Weights of a small mixture-of-experts language model, trained from scratch on English Wikipedia: 80 experts in each of 11 layers, a shared expert of 128 neurons.
Below are experts of layer 5 (counted from 0) of a mixture-of-experts language model. Rows are named router (the router's row for the expert), gate (a neuron's input weights, with its number), up (a neuron's input weights, with its number), down (a neuron's output weights, with its number) and show model dimensions 128-255. Each number is 128 + 24 x the weight over its row's rms, rounded and kept within 0 to 255.
Before each expert's rows: a language model's description of what the expert responds to. This comes from a sample of Wikipedia text that the model never trained on.

# expert 18
Reporting verbs, name pieces. Reporting verbs before a clause such as suggests, claimed, hoped, and final pieces of foreign surnames like Čačak, Ljucaj, Holomek.
router [149 120 123 158 139 118 151 109 140 129 130 130 125 157 122 126 171 157  92 116 123 138 117 157 102  84 119 130 115 143  93 105 126 127 114 135 154 152 100 103 134 105  82 142 166 131 134 137 116 114  93 177 177 127 106 133 171 108 164 144 105 128 123 134 124 122  87 159 128 159 143 140 107  85 125 138 123 102 116 115  96 128 112 116 146 139 138 141  68 135 142 116 158  76 111 154 109 119 174 108 121 107 150 118 129 148 130 149  88 126 115 118 131 161 118 114 132 108 115 114 126  73 129 161 170 157 173 132]
gate0 [113 134 128 116 103 174 117  91 118 112 144 132 150 128 133 160 122  68 141 138 148  83 161 145  64 109 144 102 144 118 103  84 135 180 139 138 142 121 127 166 113 103 153 131  92 136 138 158 125 139 184 123 115 118 123  88 120 156 147 107 153 151 110 118 141 111 131 137 175 108  87 128 121 104 133 149 106 131 105  89  97 127 156 161 114 138 150  75 180 120 144 134 126 140 114 118 157 149 125 107 137  96 138 124 161  89  90 162 123 118  86 113 114 142 154 155 108 183 152 104 114  89  77 111 131 120 127 111]
up0 [146 130  91 114  98 181 114 131 124 128 159 135 125 159 145 157 103  58 163 153 120 132 129 111 107 140 172  93 144 109 109  97 130 152 111 126 138 117 147 150  95 103 129 133 122 161 141 140 110 156 144 103 106 137 131 108 129 128 118 130 138 134 121 109 145  99 151 158 152 137 127 115 109 127 137 136 107 144 170 107 106 105 128 128  89 130 157 125 160 109 128 110 124  96 136 135 131 152 165 128 145 123 136 138 121 103 123 160 117 138  83  98  98 143 125 161 133 209 185 136 123  96  97 129 142 150 122  95]
down0 [158 162 128 115 106 132 118 117 121 138 129 170 127 163 103 152  91 108 140 128 156 131 152 141 134 137 125 125 122 148 130 142 176 126 105 135 149 170 142 103 131 149 129 182 125 100 119 156 107 134 155 132 161 116 109 123 127 113 112 109 133 149 135 165 145 128  60 112 147 153 158 129 145 126 187 127  86  79 121 123  91 135 113 112 150 114 125 149 113 142 150 112 177 108 110 129 121 167 116 135 129 121 122 127 125 137 160 144 142 120 128 130 159 115 110  73 144 150 136 125 176 146 143 133 133 102 112  97]

# expert 13
Punctuation, pronouns, line ends. Table pipes, line breaks, apostrophes (L'homme, minute marks 86'), possessive 's, and pronouns its, his, their.
router [132 143 164  94 122 141 121 132 157 126 158 123 148 167 125 133 122 160 196 137 107 131 103 126 139  95 110 112 135 115 141 156 124  86 101 160 148 148 131 105 123 136 151 131 103 143 115  91 138  90 110 159 107 130 121  96 123 162 108 121 126 113 146 132 132  94 150 122 110 134 131 118 152 118 167 114 117 132 152 139 134 139 146 103 103 139 133 101 132 155  99 182 123 104 121  76 141 101 156 147 136 146 160 149 129 124 169 113  73 158 131 103 138 163  68 125 136 109  97 173  93 132 141 184 134 116 112 128]
gate0 [ 66 113  73 153 109 142 124  98 115  92 114  97 132 159 105 106 124 119 164 103 121 132 120 157 123 138 158 153 112 139 126 108 162 154 120 180 103 146 119 172 117  62 147 136  93 103 105 119 159 107 123 112 111  93 130  57  92 143 156 144 131 145 127 133 111 108 127 123 143 114  67 110 107  93  90 137 111 140 127 115 151  94 108  83  88 117 106 170 111 135 111 172 126 155 156 111 111 135 159 148 164 108 162 123 143 153 115 148 141 140 102 133 113 140 123 112 152 104 130 153 132 117 106 108 120 141 144 126]
up0 [126 157 111 142 140 110 153 128 115  91  90 157 114  61 151 123 140 109 116  97 133 130 159 190 165 109 128 105 199 125 132 125 122 143 142 157 133  99 102 148 107 122 116 133 121 100 116 143 102 145 149 139 131 145 138 152 120 133 102 133 108 101 131  97 184 125  96 101 136 125  86 131 101 140 136 135 146  97 143 149 128 156 134 126 171 146 123 145 140 117 141  86 120 148 119 132 156 162 113 124 141 131  72 104 117 146 113 165 172  95 109 161  86 102 129 130 126 138  95 118 140 135 152 169 112  82 118 188]
down0 [134 135 129 138 135 118 146 139 116 147 167 148 129 102 114 120 117  83 149 111  94 104 159 151 126 135  98  83 151 106 139 166 144 143 103 126  90 104 120 148 161 135  83 111 103 114 115 150 155 104 153  93 153 120 148  81 136 140  87  98  89 136 107  93 140 149 136 168 157 155 187 144 105 132 171  97 112 133  91  95 144 105 102 173 109 116 116 124 116  73 151 194 130 135 120 112 125 109 156 160 116 150 149 108 107 128 130 149 109  93 122 116 149 115 121  98 136 165 154 138 143 123 120 112 127  73 118 118]

# expert 63
Sports leagues, clause ends. League abbreviations such as NBA and MLB and the word league in sports text, plus commas, periods and and at clause ends.
router [ 87 128 143 137  90 128 132 134 141 120 125 160 174  97  97 161 110 128 111 114 110 138  83 174 139  99 144 134 177 131 140 168 111 150  69 133 123 158 137  95 117 124 138 144 148  79  93 132 140 115 103 102 157 106 134 169 155 137 121 137 109  71 153 129 150 123 183 120  72 123  97 129 125 148 118  89 123 144 118 111 152 158 137 145 157 144 100  73 121 126 117 141 147  91 120 151  97 131 125 133 143 127 142 162 102 110 168 136 135 148 142 113 118 100  90 157 130 145 145 152  96 137 128 141 108 142 112 129]
gate0 [160 145 163 142 129 107 145 169 161 180 149 144 107 110 113  57 138 117 133 128 131  86 149 127  87 136 110 106 152 125 111 161 113  77 127  98 100 109 107 126 134 102 107 131 111 123 119  91 162 123  91 117 161 122 194 116 152 125 187 150 114 145  96 167 128 139 150 136 165 135 156 138 165 161 122 181 114 147 143 124 181 106 126  88  90 112 100 116  85 115  75 103 136 124 127 120 121 127 146 114 103  91 174  69 154 135 134  77 122 151 123  84 162 136 144 104 116 122 135 117 125 138 125 137 189 148 146 117]
up0 [139 111 114 124 127 136 116 106 142 141 111 107 157 109 105 147 142 134 108 135 141 114 137 145 125 136 108 174 119 146 108 117 121 122 129 129 131 170 115 147  88 162 143 148 123 163  99 131 143 120 180 146 126 135 128 111 140  83 136 128 122 105 129 108 120 136  99 145 127 142 144 117 137 141 100  95 102 146 127 137 108 115 131 105 118 186 142 103 149 132 187 110 135 137  98  96 147 137 117 147  99 131 139 125 118 124 116 146 107 142 123  73 133 162 117 103 163  94  88  70 133  80 101 145 111  98 127 115]
down0 [131 140 156 136 123 156 113 136 159 129 116 148 157 179 163 138 159 139 139 139 103  74 121 119 171  67 136 117 117 179 169 187 112 159 147  98 154 112 133 102 167 139 138 134  74 133 124  99  77 154 128 105 106 152 126 134 147  94 147 162 141 119  86 160 128 126 147 103 132 110 113 154 135 109 141 129  85  95 167 123 189 135  74 140 117 102 100 118 113 134  95 159 166 125 131 190 116 134 130 112 129 152 163 121 150 142  86 133 115 162 177 118 116 141 142 104  98 140 136 139 146 145 131 121 137 132 112 162]